{"n_layer": 12, "n_experts": 40, "experts_per_token": 8, "activation": "swiglu", "moe_layers": [1, 2, 3, 4, 5, 6, 7, 8, 9, 10, 11], "init_std_router": 0.0211, "lr_router": 0.00144, "norm": "layernorm", "optimizer": "soap_variant", "lr": 0.00674, "batch_tokens": 131072, "seq_len": 1024, "train_tokens": 641800000}
Below are experts of layer 3 (counted from 0) of a mixture-of-experts language model. Rows are named router (the router's row for the expert), gate (a neuron's input weights, with its number), up (a neuron's input weights, with its number), down (a neuron's output weights, with its number) and show model dimensions 0-127. Each number is 128 + 24 x the weight over its row's rms, rounded and kept within 0 to 255. Numbers have three digits each.
After each expert's rows: "mostly gets" lists some tokens that are sent to it at least half of the time; "comes before" lists some tokens at least twice as common just after its tokens as in all text. This comes from a sample of Wikipedia text that the model never trained on. Tokens count by the router's weight.

# expert 33
router:095120129141160182097103129109149136078133123094194162146098130094142095114169097130112109117165123160135125121144110160126096134178093116128146131097121155145095145126148142108094114118109147132155077111099144098149163102147101111160090144159135119125138121117158133121153110136129119143153172119155095106120137096139117141119126106092150114147126139186129127149110119118119187139115
gate6:129113122116105107128115118135097145166163174114189129105122157114139122115122096124153116164195152144108106157144136094117123159090120146129118160137150114109118119096101166148132093119137132141160104093168138091151131123096129114118140154126138162138120145140119115120090134145167118089097118136107140117169085114099130097103124147074127119158136109126115075150147161167110132170098
up6:125153151159128143117126132103121114126126142165123162122156121138159098155116140099140132114093149107069106190166144141108128148128188107121133107107115146174112106108130164117092171110158092131113134112131174087126093130151103122157143149081117123121133163124145099122115122094105102111146125116114192107135123089117115104104129152130088149158158169132120123112080120150150127131113
down6:123122158116141123164162113094110120188119120128106122130115099137149149154112160078148132156099162154122086145111137097137142142146131141110103153145136120088125146110132123154072151081084116112116149114141105142155151118120172109100127125109149113087176098148107146144118116081135116124073110158178120141113157119118097140096174156135098107123146159124140151136088118141147141130155
gate7:110094156087143154141119103155117171161132146105168159123130163162120141081146153120089121140105130114077126150073131157176116134167117128151112153107144087085119120091084130120166115156126115111115106132163128092108123116127107128093155162137123118093092091142154111162142152105138131141092118136140154118119138127116137113136115130120121121129164154156122128085145115152138072168132
up7:141129129126138160153132188140112142143118134136115131155138090115108155121141124166144136146127140141102082140144168141158098106113076108123141109141085131144117125056078151148144131129078115144147130142105165108153123104132129140105148132169129137135080091158172102117088130124099140106170106099088121124130102157116114159127154147123144108131145116141103106162108159154073145108133
down7:111128164116142118136105103132127121124127115127111097134118127140130147150121141146154118149129122114108119119121122171119127148138094114153182129111127179170115120146081186161163116092159084117101108089107165129123070086077140153085143134113120152110094160150163149102130118163116107173113124141123146147105116147138110135169133094105142101121088128138139103142139122188127158101121
mostly gets: " 0", " 9", " 8", " O", " 28", " 23"
comes before: " |", "\n", "-", "|", ";", "–"

# expert 39
router:116155189152145136127120110138132147126100100171162116130166132129156117146076141135118116137147149137060115093127144108111091118152149101158173079128112116143112169101151160124122091151138072144116101161154158137130100153127126157119134078147107142138136096142109135105117093098128142121092088117135157141139146137119095136090107149140163150166148131117103114128125141168135133159128
gate0:155156140176090178129101110147144112123142164156129136140124143098133140136125130149101150126102077137076163117170139155141142154114139101124133107137157121144144164146139127133140110099118122137122143092119123160082142157084103116126109108093124185142069143109145108126181127137100107117154119131131090145125077133101116127111152126125095107151118105134148118128176108135092181104138
up0:087104118119142112149145111160102175134073124092168095113132128140128115124152125110129132167143154111096104101150129138134139120123145099151099115111062134137123108085152164130144144115172128123096154174161105121182088161137100155114106140163087123116141119114128114107123132103141136152136140149160127131149144118142142092097141148128122158169141128116116150052138105153138126158096
down0:116141106131133104170164130181126176143133143120122097135177136100137146150124136101101119112129107099092108159155154135133128127139064107152145129085114156075167112119127095092122092101135134162126144133110120123167135066157122153132079090101127153168162096092146138146117151119131147129126163129117158108143161109127110126155102113148100101127119113135127108123134133127157159166114
gate1:074123145119160132154142177125116103125099148123110139144090141139129140131120131132109105141148141088098119086130113086178104115162095105097107132119138082110095126178137117130147154128152133112102131105129164169204119127141103128146166147129133120163111124145155147135140134096146103109112082107118183126122127156156112087116149094164116153139118138171113124114140160154130098152128
up1:096160145113108149122128102145120136142163115106139129127100141067129118069113142129127094097173136102130164167137136121118165123117133111123137188110117122153151158098138138152114081154112174110132126145089136154119101109137167111119152094099133130120145123087163109135162134148144062148134099102125164132154126101131088144135144120139176115122160096115104161117125165109131152155127
down1:105140122142134093104138094128135100167105129141176125094138176122125123123102142153138125132134157146110128087100130083151173131128162087075101111119138108106112133134120133134076166140164179181123104144108137135150102162144124126124124138109147109147159170136154118107079133149133144099132122093096138130097097142140120128131082125153138150107160130118156152105142136105125111196113
mostly gets: " album", " used", "ement", "ction", " work", " game"
comes before: " of", ",", " to", ".", " in", "ing"

# expert 4
router:140127086164098094158146094103130173130136128132111168119115131167080153124149108117166142147128087118143116133159077147108130164122105101110080125137108085126145132150132126117134151123136191118118105125141110112096127132118151101160154101143157137166164139102155140153123154098137138099115157129112081094111107149165096111127158139121168120152153113087093128120096105102120131163125
gate7:089087151142107148175095156088096137132138119169154100125156093116141108102127160152147084142108145140113136117112131094115128113090107190132137116079134118085153142144141149132130117198105120145117082169140130133132142123118120148093139165112130134107153124113117130118111147122120087095164112133137139142141138085153110112133132102143113166120136117091180140132142109124163122175156
up7:122098144118111141122149131128162129143107139150136131114113143088157128110089155126108114151122126145105102159136126132092097085129079088101134124141145155102160153089154132140100079153155130122147146160144170134099070159114137105142101139125123112107099166140135122098164135171152145112138124156104162152166135138123128091157116144145158089137110187167155104126130151126081092113122
down7:131124110116126128125123162190151127173143162131088116139102174085161110088128121121116084160144125113122107120113135115129117133118125110125158160131133144126167104164088141154113116150119134147058111132125087095160166154098082124151134148097145140127113144118137099139188135109126154140105123136115124119133117151109141116120141148133125151104083122134156107190152152102100152090090
gate8:101134151102101173126124085128144105129064124152137160143146138113127151184145112130128099115165155165084144173153136154149122181105124142100118152131143103111125169107094111132153122128139116139110143092125087157155117111151110168147126145123134145160124078117109128126128088142141082120122119121108162116172153119141123116118105114104117129132109168100137135141161080112177103120096
up8:118131137114121163128094151171158143148134105086131141081134124093088112137112122144163094146103116107105124168150136123148131119132123154150108126125124172133169134121125094149140128105176103125130098129099133116144099163108119105101129144110144176138135118096113192165134115111109137159100118104115135164085136125106133134143121155132144131090114060141118105125177133103177130107186
down8:091137132133129129129115107086119150126100102132130116104119120136084134163184110145123123146138120080141160173133124128125110100150149130129087109125127101135154146152101132124129139135130128090131054121140131158137153105141121114137143149089122143157091127146127118113154100140165094165131126142121112059163118116130137127213126082170096100124130137134147091136150129161132167140153
mostly gets: "|", " is", " was", " are", " were", " be"
comes before: "\n", "|", " ", "-", " 1", " 0"

# expert 38
router:172115134149140090141137110108114091150105116174140099109187109108145156110118116166139148170093160121129167113122108131085138128125146085153074117107161111098114133105130122140150124115116124111159108121154120110126126136092165121151103122118132124129099150104126109166077092095173148117145147143124116144153094123131150081086141107143110086143146180121108133142133129098141157169120
gate1:108141136098139167131131131121197093109119143137150168137100158130119111109141049104154109149161133110117154125146132110143120127160101104172126083102129170140135160107180109108150093144126121110083111110112098162110103110124106099142140149137136108153141158118174115086093127132139136154117174122128160131168125124156126128117124103165108130138153122116158129109164098094121114111128
up1:110092132105103128112136127087145129127061100122173142150085114131115105123137137144108116167152114125116066135133090129172127080140137135177125111129103126134128148126142159150129111155114136078145140144148140130142123079115132136164143145124134154194177090110143142058114120139130131136144100111130154128111145106092113149135128109098119133160102146149114137123168179130143121103140
down1:126153154145098120124109098138109150144110137094143084124152115138102113164120202101116105185127109145142135141136097129112120117138160103183105164114140118116112149092073122122154152127152151138161117064110161095102067145082109140136105127137132136123140139114111152108139198092170120128156117157118127125114142149098136144137136152141114122108146129101165122123124109122124135126146
gate2:081156133066156161131131120132179134139123106085118099122136102083141137124114084135124136145088094117124139166144121164134144183116137110125121185122132157145122110132123125167090110174191113108112111147155155149166094108146143163121123139092126129154096125109122113154129151080156128149119130151085135104097148142151135115143090125102131157127123104138132108128134122123153126128084
up2:093139136147118126092097097126126123143126110130096170122091109150144139129144127152121178071115118151142140162116145125122127170085124138158125110137135161143155125086179127136149111171129113146138170156137122100151094165131117151100114127096124059125104123143120118082162121150138150133093088125078117109114129119146104155143114146151124152108108117166147152112164123152144115113069
down2:126112133163114105130119114093123155117129093161116152186115099139120102118155110155130075105150164110098149086098114178164136112093126114129178111164131147078144138125144132145161117146167114169129152134115124091117091091157131170140122119126106118110107139171115128115136137150142144110130132129137150102116096096135169133147139147123131118121147111121109181145131044127125135120111
mostly gets: " and", " has", " or", " have", " but", " into"
comes before: " the", " a", " that", " his", " to", " \""

# expert 35
router:116095146133135133105157156126134142122157141081122135123112107126086138101154127133130114110148099143113098120160146135181085184135113159159124137171073120134117136110137117173139167151147151176090120104091099133150110158122138123125137106155104083130205107118131128114125164129149131134113148134133142126094152135143150145131137133106109092117084123137119120126120136141086123053136
gate1:147102117138141152102143092153136093140093172117155126122124139111145135113147133116138169183111127086104111144120159127152145112125108096181100126098165138160122168107116121155111145165137152122148137152158107102146097105113086151134096121079113142131119101154130122102071116103078117147136177110136107124117110095125138129125125134185115105109141161099153107160117138150137141126076
up1:137100096137108101126110101178077148095170153159143138129148109084174140094179131206150138122133109148146130095113140167103116071158131100141105160114125135137118105152124112116100171114116145155118149132126103112108093111118104136133141135121113082150095146139150135092147137163113113149173129134136137138108110111152104143113145088118129111169098145141133127128168148139124103136121
down1:139176097093136151154117089181190107137120186136158118131110100126136114092131097134115137135149152138141124140162154120141116103097128132127089165144112094083081162079109138097130135090139132138115095134180141135116108139138142125109142132133149164155155115136132149129169128090150156136099088154087121126100164129127112113105105142121084120151122124099103112146132100145133159136145
gate2:119112176132145125086123149144151163104144140096137171160167063118105136162114088127131148129104095164106140116105156080143138119142097092126146156132129149166101092125147113142139164124115130098175120137146130099136113156111108144135141104160114150191113101121108120087130131106107141094170101133150113141138102124133073082119172135128139119094115156151130128132150100130119126125142
up2:158143137180154116114108141132110145150130129140109112130104137100139144131130107130178133124139105127160103128164140107138138131165157166101123135126080126132130141151093148128076168116147137129130128093107122133118089097147090127140126140144143086129114138129117182089111165163121147139109188142115142109139142124100122161088101125099098080167092158130145127074145088161109155170119
down2:169130168099119131130093112128154200107095133107113086143133194148155106156094126124156124138134143139076078098078106138138133127088099133150131101122138127133143159120183149132140108149092113112111123115157118113121127106149162153118132121152139146114102156164141130130115138133137113137105124133132128167142068120105123108110132140163125151128119152137096118134133103113115141196091
mostly gets: " ·", ").", "\".", "}", " film", "ton"
comes before: "\n", " The", " In", "|", " He", "-"

# expert 28
router:131106166093096144115081144100172152116128122126109123120108105135134097174154147114129156153138129151132115100112109140126079099151145142093176131142128147117154136104099156138124129109134097091115152118169130119140151056107161150173097074128168146093177137142108136127119112145084162114117133123092069135120153095122130155112132139151153131140156108098140131125109124109149136124138
gate0:118096111118121163170143103115144140144140147140090097135090113150143140148108152112121124133123168076129130113119082128116134103154148105136127134090163089108103167098063152128128157085132118104139139111156181106113132157145134099128113148138119130123112141212101123133141153158102118141101166143147113129109170120108155129119154123168144123152144122123140140120113100152082103140086
up0:159159154111072132102095104131111115146085117114138139099116088155147124159093127137139159121115121162108136133129157134091135092175129134089142113114170154103129116123158114164123157101147116131138136083145140120188138137142158110121113103161102089083149112107077137108142147143133149124147106116140108119107131179161082148139109098084168138129130151099136152132125138120152146121161
down0:120134093144109173107121113153125091186133103149114171112122161117156146123101117146154163098115118132114097111130103145120139117107116142167102113085148123118123093153125148175141131153085080128158118154128116151112089152101109133104158116121100151151134119129130089123131111122156117104131126151124117137118132115169138142096119159102116161154152124154119180177125101096082174099175
gate1:114126135153154143126085072115127128154125157122137131155133104119111132151125150117165141123149103143103149155097132081153105182067157098156147139094155132161126154107126157088094143088132158112120164104150119125150112127134120122136132134107118114112101080127098104163097114117114172158122125099107110173091106081125106142097133141103136110118151113127111138155156132157141173166143
up1:149135110140147114117108091081111153145164145143153094168115166127164090127097159095136090102153119122124147133134153071121174155140109137141157093134111087143130110148158143112110142136117117156133139130105137117152117167119110118157142154121111120144110155178120125105125158164080105085116132143147117115108097167110126134093093121104141128081143130101156157143116163112110169150088
down1:091120157111089169148182137121079123126120153137114116082100118131102140121097108120096157114122137216099129124105143164107109125156152149106149096197128159136148148099114124121154130117110161132132128145114125124134165134116162165143128116122123082099157159129141150154108111102125120132109163118127095118150135151151136136112084093149117105132121140160114096111116132121169095094131
mostly gets: " which", " film", "ions", " season", " made", " MPC"
comes before: " of", " in", ":", " by", "==", " to"

# expert 19
router:159121109137121091096122138102106165175106171156090109108148137129148165130134148106119146153075101115112140086100131087088115100160137113148110070133108102098125118104105160130155166120121174128127107129129141115101142150078140117091163141135135136162135147131114084139099116135118166105117154137123105151141100122131121104093154122139151120156187134134142152092131151164100106116128
gate1:140162115099107127090172143144129138109167142126141119119153115120128127150141127109089178130140141076138126128110123069103092140143104107151112126132198138112137116149123126092138123132116094102136143193156156132131099164118144125102148180100109126133103099136131175129132138147105120145086137106112173175086157103121133126125095127138131146118143157090166114115115095164128106147146
up1:147088143103167103122191122156108156084141108131126086082109132160164100134092149109154128106145161099139141158128142143122128090117123101121128161130106087141130104136139151129103136106149109142125144101154111132125140127108162109127123162125129160128128117143110126167105122161128088059114119141145135127118148142120199181126133165131127118132148153126114141140141141086057128115127
down1:080161140105093141138123090114109120162121143149114161129149125138101182161111123141090116110121165126144142136126137125105114104156165104108108109118149179107134133142136132149116128115136115124109119087136132131097104139114155104117161155157212099129103155136180154143115114129138149130104124172177117137108138099137095152094124117142069119118176106096130146110101110123104143158105
gate2:127100099128174138109170130149142150109174132129136082133132116137149139192106089133155121148116141146137113123108142120120157135113114123084148142163068142149138106143135138132140137080143120177125172176126087137100149129128116108116147177112137145109145123096071099132096156138114152132157088140122107182116143102154109115130125158119119079145112095131154132148118086118112124112119
up2:122110123121166102127124158149152141114108140139131123143081147166102123116142142117110107093145121080091150144136151148152140109149076152089145075106115123143131127158140146109127129133076097101150124108162097111141114155102118112169146149154128113140122134123152134165115100104171111113154174144139112100128173196125183138120116127154106173152113137092101098157122121123102098129131
down2:121124135097135116122126164127139117134145122114109097105147146121166147115112101111118155152114103145117109127101114175131113124133165099145109079117104165145151109123132149126131102095118118162125146110143150114097143121131195154172157140173090095146159126140115139061091142159141112132184130124099108128163062120123142133119127095125165137117155140155168100129117084140103108103146
mostly gets: " in", " and", " to", " was", " from", " by"
comes before: " the", " a", " \"", " ", " his", " an"

# expert 30
router:142113158141092120158109126119086122135123120152116105120180083114147148121131153143133126147145141126079109119157156157104115103132145149108187090113142107115133179112125180111152146130096113091115114124125132115103126097124122142137116162102105134142125128084074142123147141141098125121151122136108097139111107135144124136077121134138166149187177142143126066097091171124096132114138
gate1:111148113155110128115117090118146113098134108172103134148142123117115095101099130117136147128146114162132136107147115107118124094134148148200121157095126136126139085089154103098101118148075113143124170135104154186129146147170115086179111140126159110119119121155162154139114129154121101149153120126132121137142113106104142144127114127139154119099154161196111145155118147103136154095071
up1:147151146125157117138134128110114087097157133101142093153113173134127167126137100141158125116128151153143147160118082137132117136133147112112087128143143107139109175105152103103146086086122140096133113142121098167086100164141121134104082129118116100087157149103118150117152136129134116173188139117164142108156141136114156132110145120130133145130129132108103113033150112111161143108151
down1:111093174144103155132116122129089147063146110155159096157151145130127157151154104100129115164127106167128110126124172136135087121133103111120145118143107112164136149143117126175162139151139109101112164119129100119128201118091141085166111122152134094111141103080120106111143134136119113114103138133074150143132127141107122170148111143114155127125127147147115088102120152157134102169097
gate2:106170155121125146133176123123127101120168139112146157124151129146150129078102123146126136126143177103093132092136124127118120062183123115120130163132115117102094131096082114131150102132163150100131094170139153140166137112185095137135133143126128158109116156144152135151085095120151157138072094092138115154151129100111123132123133098170147128101123109109108135124126139154148150088113
up2:137100152116062103143088116117144170166080072110167121131112116130124126146130115124112168144136111153157133100107120121097114132116121127144139074145114149144117143151167150153151130119096099131117098112132133106084167122161169129167160130139148128126155114094118114112152100146129143091136138145124144116105174140133128150131122076125099153110169121110116095145089149116089116182150
down2:139139135156114095155099110149123079133117120160128110111134138109138121180160121131145136125097114194152139140151108117145064128101091106153150184142121095167123165143177121154136127147139141117115083117152099126133167086087110127157078149142142101095146117111119144113155152132106145104118154135098117145161141146152142125093124153135144152138122124094105100107137121145148089105104
mostly gets: " had", " has", " have", " are", " were", " two"
comes before: " the", " in", " to", " of", ",", " and"

# expert 2
router:176106152115095123100091094128100140114143114107130102148132102152118100149164099191116153104107149118116119127168152109110122151138159094140145157152135144155153182159134118177098170142156123082139150104125127077125150119163111081124119129144122131153091089122129158109157129107087142104156095111134106122087151141126127125139109132137148160080120159125123162138121116136135136097137
gate6:125121114113106149128160127141105082121145129082099090139128142149148158100133130166132141160125125093140108141118087132098089102139172085125132140083117094151110132150140120100115075155108145083124110137123133113145134156148164140080097097147108125130138120162166186156137098164095119138109113150130150140092111121121118130145130096142165126128195112114151119144132125111130118126186
up6:156123129169138124083114145141127130159122118148145187118156156129102156160121105148118141126071109149134116122125147151113132137175136133118141118112151129093147102167086106147089145123128139127103145116127088093099093170078165111163169124106095114158111124151128132106099130128158112138115140188124088107109096131133143120133138112131100163156096142142143160095078096130123166135120
down6:160136103133110116092123107137128049150146120087113117125119153166142157139121160169091126122092093122136136176157152095126158125150138110142138135109128144130133125187185172120093125096121142142100108133141148127093090118111121110116154122134093135141103133145192154125137162155102134166126145129135124119147124097119074126095127107150163138112129101102135116156119107138127165112095
gate7:150140138142117115111146096111141106179124122152096183144148124157100106159118130129112119125146089096110093110092131103113144100147187100138141125128152148130080082085124130174128137122144121159110049151142109104140126150122112146133127142117132142159152090140121140115128146113105108141106099126124145158139081102150148160119156155110108094162140143148158074153117137104118157130147
up7:115142154093182158120102123095145091073111143087099106130090108135146089147128090094147131137120162153128169142160155114113130117177143153170118134139160140166118137133115186119124134130116130117100152136124110124138191105126150084168138092168128114114164129107144131093159111132107134111124103124094135103163126122098107118111128134162135148099145126113113109141162089131138158127147
down7:133086095113147105096156137110109139135110136103130147125138119125155120163140126163141146137090157183131130124128115077148120143119105113109116182133127129129077128144116124142136149090142090111104159132124122144133125121173156124123108099111173156152150123144158125088154104101121107157112129159132132112119070110129173081155189104100168140115102153105148122153109067137136126122145
mostly gets: " it", " No", " km", "ens", " 5", " more"
comes before: " |", " 0", "|", ";", " 1", "'s"

# expert 17
router:127153142129129129103122134145083127140130125124138100173096156079115142110120097107120168108110102093149120089130134148089106122129116109140121108122137172142122068144108125160151123148125178114134134120098114119109135094134130148124152113177130156112134141126162138095110116172171077164129113155153117123183135135104107111120116170137123125123103112081156101113149077153168113083116
gate0:138136105156159135105093093141138130134130130132112138165134127161103124145070150109127101122161133161108122102146111108111141177077097102167079126198097133140127104149132129135107171097123140176108122159103129138135152138130136158113161168119155131156178115119133116161102121099139179099113146149129085133103121125129115109149143140115148168129113117105146149120102126088083139110124
up0:134163138152154116119123131158160114152165099153144130145149110130123109165119120136158110114132139062085130167134134107090157108130150129180142145155135124110105084094129144111148101088129110162145124127151145137112140105146092145104153151083114130140143127156108092062119130118103135138159142135121097137110108095116114155105149169076122135082155142110122151186130155154115115145122
down0:143119131118125189101144167105123073100104114175102127144137097154156107131138078135092125123149131157148107143107110129095136096146170113109137134166135160135112146101140145142150135132139145106145151074124159137123175153168135159116142143111131143127105145144087124152119137146124123118168095135133160145122164123127099161118136141121089092093099085112127125074119124116116155072101
gate1:125133144085142166115097102128119149108164120147067165155125125111141126134141103121090156119166114137184135168156099120178130145125137123131118120107121080097123125092124156142121162159125147095112127149154142131139124149139108141147108129119088098103106153100147132113091133113170138099138172105126137085133093118138171112112126143126100136149112144127111136115121111138130129193053
up1:108108137121089133104118128097135165099144160156139131129117114133147167131154135097163207111125108140159125096153123102112132113079177179106118093156118150139119106132088106114129136133106134115114099097103125125093163139140159126137137074142165113102139133139154108110162101159094135130140086143113111118106122172138105112164120098139151148082147111123125126168109144139102126108164
down1:130128136162122120105163112141114131147095125147100116107107197117106096100151136152125136120100126129126158150120132137146121114132101152134125112148123116133134095145107114147135127103065132117139159144110110150103144217118179151143120124120136122148146133139137126153162074151098114148088141161146101158129107130101127138115137084092145103125138145133093067108146149132076104177139
mostly gets: " a", " ex", " E", " her", " He", " Con"
comes before: "\n", " ", " 1", " 2", " —", " 3"

# expert 31
router:110149090151143138141125091123123110129093105083146132141110130156178116164141165115130125129096111148136132140160154176128135180135110136114089133150117159145136138165144134138088112140172140130138154086134162140137145105108049117116161114110140103112128137098123163133145182153122078142119132106108156128145154146090138152119121143066126079113103117123104108103146114102120119131140
gate7:119140156150195171118132131123135109112193144118121131122116116138132112145140113119132103119141142121122151095157131107161116159124127069165096127111162117100123167103161127125132124098127097139146095163123125128147146114131102129127152167077116066123189104117115119138125087117144133167141108131150171123073114135136126092140106149121112084133124141157155096101162154121101130115155
up7:179137159083129137132102119131140114126140100119115165122083085153080149101139114122123077133156129114130134168131128143147154105149141091150112160143163120100123158115119113117133111200101151153131121112149151124107109123111116092131119094121128159119147093176129074158125110159108120094187089167103182149115119134142130140133123123140163119155126154128088139126128128125127098128111
down7:117173155149137129106119113095121136177130150140126111137120129139144097133083136141123117121141130136113122118118161135154116086126097147171160105117142145114147125132171147128132185123117109115121091144129127113126111082119157138103115134111093091127129124129165148127182201176119145139110064163123132128110163157149135125136148168101159124105118090112073117136112104083124121118083
gate8:096163124140149121147181133161126132114141121091127131131123174131142093130060088141092144125117131150156162104125168120117148119125096117111089153121127136132105145122114132163136142177142110148123137141124109141150132128163092150122145150128130168093120103089104092097144143117144132167089117077146117166146152119164114125150114089132082066129113167149128109139145143116097145131089
up8:151124126155189072114122105143127103142127082122137148166147158129140128099071174084090100123122135125143121098163120116139121119159110173140117119077119128098098142127136133131107120134139182126103179097102117136125138139102138142135120113102166129134120147126116090116088164124120141108119153116142170177144149136122178141125142106104088133139125128157119080151166134153123100114141
down8:147128100088135174113131137112165160113126130145115142070128144136099115107168130118123128130147117148129154137104116151108096115119139155106127125165128115130141168133161073139102152103149122132166100144135129181171113138184098132091139146084108105114108114150125152162102070157122153165137138158117126105115135107152087132166114153126120087133126124106072145129135109153083118137115
mostly gets: " ==", " All", " sh", " ===", " g", " "
comes before: "|", "\n", "-", " The", "i", " km"

# expert 14
router:162125150116104099120139103130138100179113150160095111125144123134128147122106142134116163167095110131142103125136146126110104113110162140137105111114126091096151138113135151130132158121093148122107094159107122142093113113076146117095120195159161134151156108118085112120123154137080170110119143180137140091123103148105132165083172146105110132155193120145104150101121124139114118141145
gate1:125113178173123127109127111177134122164184133113140131108123071096073118148127107157143107116140102163106109114175099112153123140104139182126165102131152116111153121113104159106101103103113131139145142097154153140138143115115107100142151154128090115130117148129100121103165160120120199133140140129154113130125110099124113114098146134115075095140130167131140142125098137148109115166153
up1:139131145105140141124135156173153167154183155154145145075140141106087133100100126145162095107163097133115104141101106136108135142135141158124106104096112125149131147081125164133091172124151121169151152092121149093131142112114127116131113122095084147161139077106110105129087124136162155084126147143105102126121136123122139125125130100166097136138144146118103146114126154113122181159084
down1:104110080135143124131129113117108166145132132136116115119132140125148113154142156107143124160106158117136135098144129095115158136156128133141137124145110127082180121146162107107112154088085126108147135174119099140136125150111139103142131078183115132103164073102103186142073182111183120115118109098111139137102143158097145089133106154093176154144102127121124127125130147103130124125112
gate2:136136129122151139087129132145140075110086103104146135082134145075132136148101134113108099135144143120102114135179150136118125147159117148104156142136143106159143120092068107148123150105147112152088182121094106117108129128141134144133140132150145151093134134139157131195092095110152137126092126132110118151142103174136148133143134132128100108172141097080133148119148155125076164099149
up2:105113127137139154140146103082162096121138154087154151098150136086051129136166092161175114119108183100097126122152118118136142138151110119122089164164119126125156122122130067178100130182112130142111147075133097118111121112126115133186117132137112121118109124113150138124106152138127120151122129091120149133128129151161128123114095136078138126146136145126137117146164130122137095113157
down2:136102105148147136134139108112153119149078082137131094121098130129151152150153120117146122152125140161110141157150130144136118111111144107088092151156137141143104124121155148117142081120166133145124080177140091098139120091138146113103110160140138127109136136159125086103165120111116150149102202114120159178096076141147120119105120103174127121115137082106135119134126079137159125160151
mostly gets: " and", " is", " with", " was", " were", " are"
comes before: " the", " a", ":", " an", " his", " as"

# expert 37
router:155133113101163114154077115136087116159126111103092121111047120099134154164156160097139120105141119138090102139160090119114170127151111157107140112130105120133156138140165105160138129125102143120102102094115146096153151123146075116121146135108098156121104155122075159120147148146151103133149161111114130134145145167155142117122156101119171140101126149134108153136148146086135156128103
gate6:137125175155134134105139108090095115140120164140133158134107119109119110125087131135129133145175084141078124086116128107147138176113190070147127129140169123133131138118095100158112103153123128118174117091122102158097132130155126144139159124103073104173103112132106137141150120112145131123092096131139150134109086109162103111135131141140131156141135159122123099169131145139150146134190
up6:137102112132109094101115178152132139114108169093097156127126132117146161168139155139167102161130124132102130120153137105143143068144129166142112160108177131111094125106169117129128117132087164117115154103139108086137120129158132157149103140093086128114115121089111150091082131124142174111131160112117173128094124092111191141137113147102102123126155153126099142148120138131105120157119
down6:131127146127115104117110124087136177134159154149075125124135130103139132134126158118139090092118134090115121160098143122108068148127111135164130123114101150112146068127132139126093174115167120127144143173160180168139139095126152151105163089102163170143114120169106103164098095123114120067121162144152125162101124119086129130102131141145124111129107127140136135138132138114102141129152
gate7:149112140089131160104122145112159175136077136114140105135121144087117131093104128111112169125144129150110155105078127130144111100142148132128120156139086127136123160142100153138134108150117147107162145136175096107170151122127116172110102164135121164118105139135132134120114141101167153148160125117136148119137153088114102154121160079086092089160160097107154124082120073135124097128120
up7:163104119115127110114101124047107087104124159154110105118097141117137133162156147115135127098151111127119151116108105117128113172125115159140139141161123179132148088127148106132084096093145163121137117079078137122138161085135120119127153147105151138131132150104130190123121139149171136131120100112102136131117132177176129099128135151118128140148121116146114128157160115084131156174145
down7:111147151166163089114126117153147093083150122135110120129145114109117115156136151136110088129130120107151147150144143117123098103102101120096139128117160091130119180130142134126154151150109143111118173114139130145135154140114132107109086175184114119142081145104100111120146092099083133134097139159076150122173147160123148150113098135120096140090127115106105131140125179182139106168132
mostly gets: " 3", " 1", " 20", " 2", " 13", " 9"
comes before: " |", "%", " 0", ";", "–", "0"

# expert 18
router:166139185157161066146150115145116122137123102150138087128156126105166123116081107113149127155132123131056117114107112109114100131086167140103089135112135152112136143108121144110141113184134136112128117132069166112123129159124135142121139120138117136151139141099123158082123156111106087086101133126150161139117113138160120128132143141146124084116146182144109078123120124149117149145102
gate1:108125146146138106130101150100132115155152106153161097130148145133109118122135149123078110142171109068109190102142146087186133170118141127079142135124095164135110158108171126154136096135122070138115135112125123145106111151125121123121156137078103122121158153139147153116103148143150117131117121135146121159111100144094155146104114181139155170122122092109125112120161144121129113080118
up1:128137151149149070151119057123117097115150131128109110139171139119128160130085160144097124177111137125125125148091118089140141121154117120093111126139099168136147141163111102080101141134155121103151120119113089149091160173159146139165154156123114131145121141151103125184120145127091121107123138107137153119147138146133171103112101084146141109103142088119141149151102111156095130153136
down1:178138142100117119131096125113107167106124126107155143116093148128144143106094125126093118146124172102112088165108151145130147120141100148103135151147145130149130156162121082128136145109098129086088169154128130106091145111156124180125156106131128110160129157144131106125084090134106121118122169116130108117104151147152111149122129120147115092129160161165114165086121178126145145056141
gate2:172089084124127092123093105112113143138138162090113140103090131174156139146125139110119159135091119165096142123135154094119147132157184094167139157171095136147127144140155110129117126123105099154123134151127157132095125173114117098165118115094113118084118135143082129167161094152131097093090130108110111158152104143125166135115126148113164134121137102131120100100134154130118161125152
up2:142118143135105109152158130138129142177157121110147103110170113119161112074118111137151096157100140107133149169147118113150120100108125135112115148099131126131143096161167095075134161108101093124168093114097117165112106145128152167102116143125114169087119102169139133166144119135119096104175121137129173127129127089124088120134134146130156106149114102172139136137187108114130103154144
down2:095084094130135147067093124127149142107112120170130148064131138165115126155163130128136132097119086138109124122191139106112142139122173140159168120119120111123116149145121161152147101145143106113125092129121112142137087153097151080110102171103146131145095098088153147119128139121182136157129126097086129134120119133159167119127128119134116097120156150135127164156127138094155140101145
mostly gets: " as", " has", " was", " have", " been", " are"
comes before: " the", " a", " in", " to", " his", " an"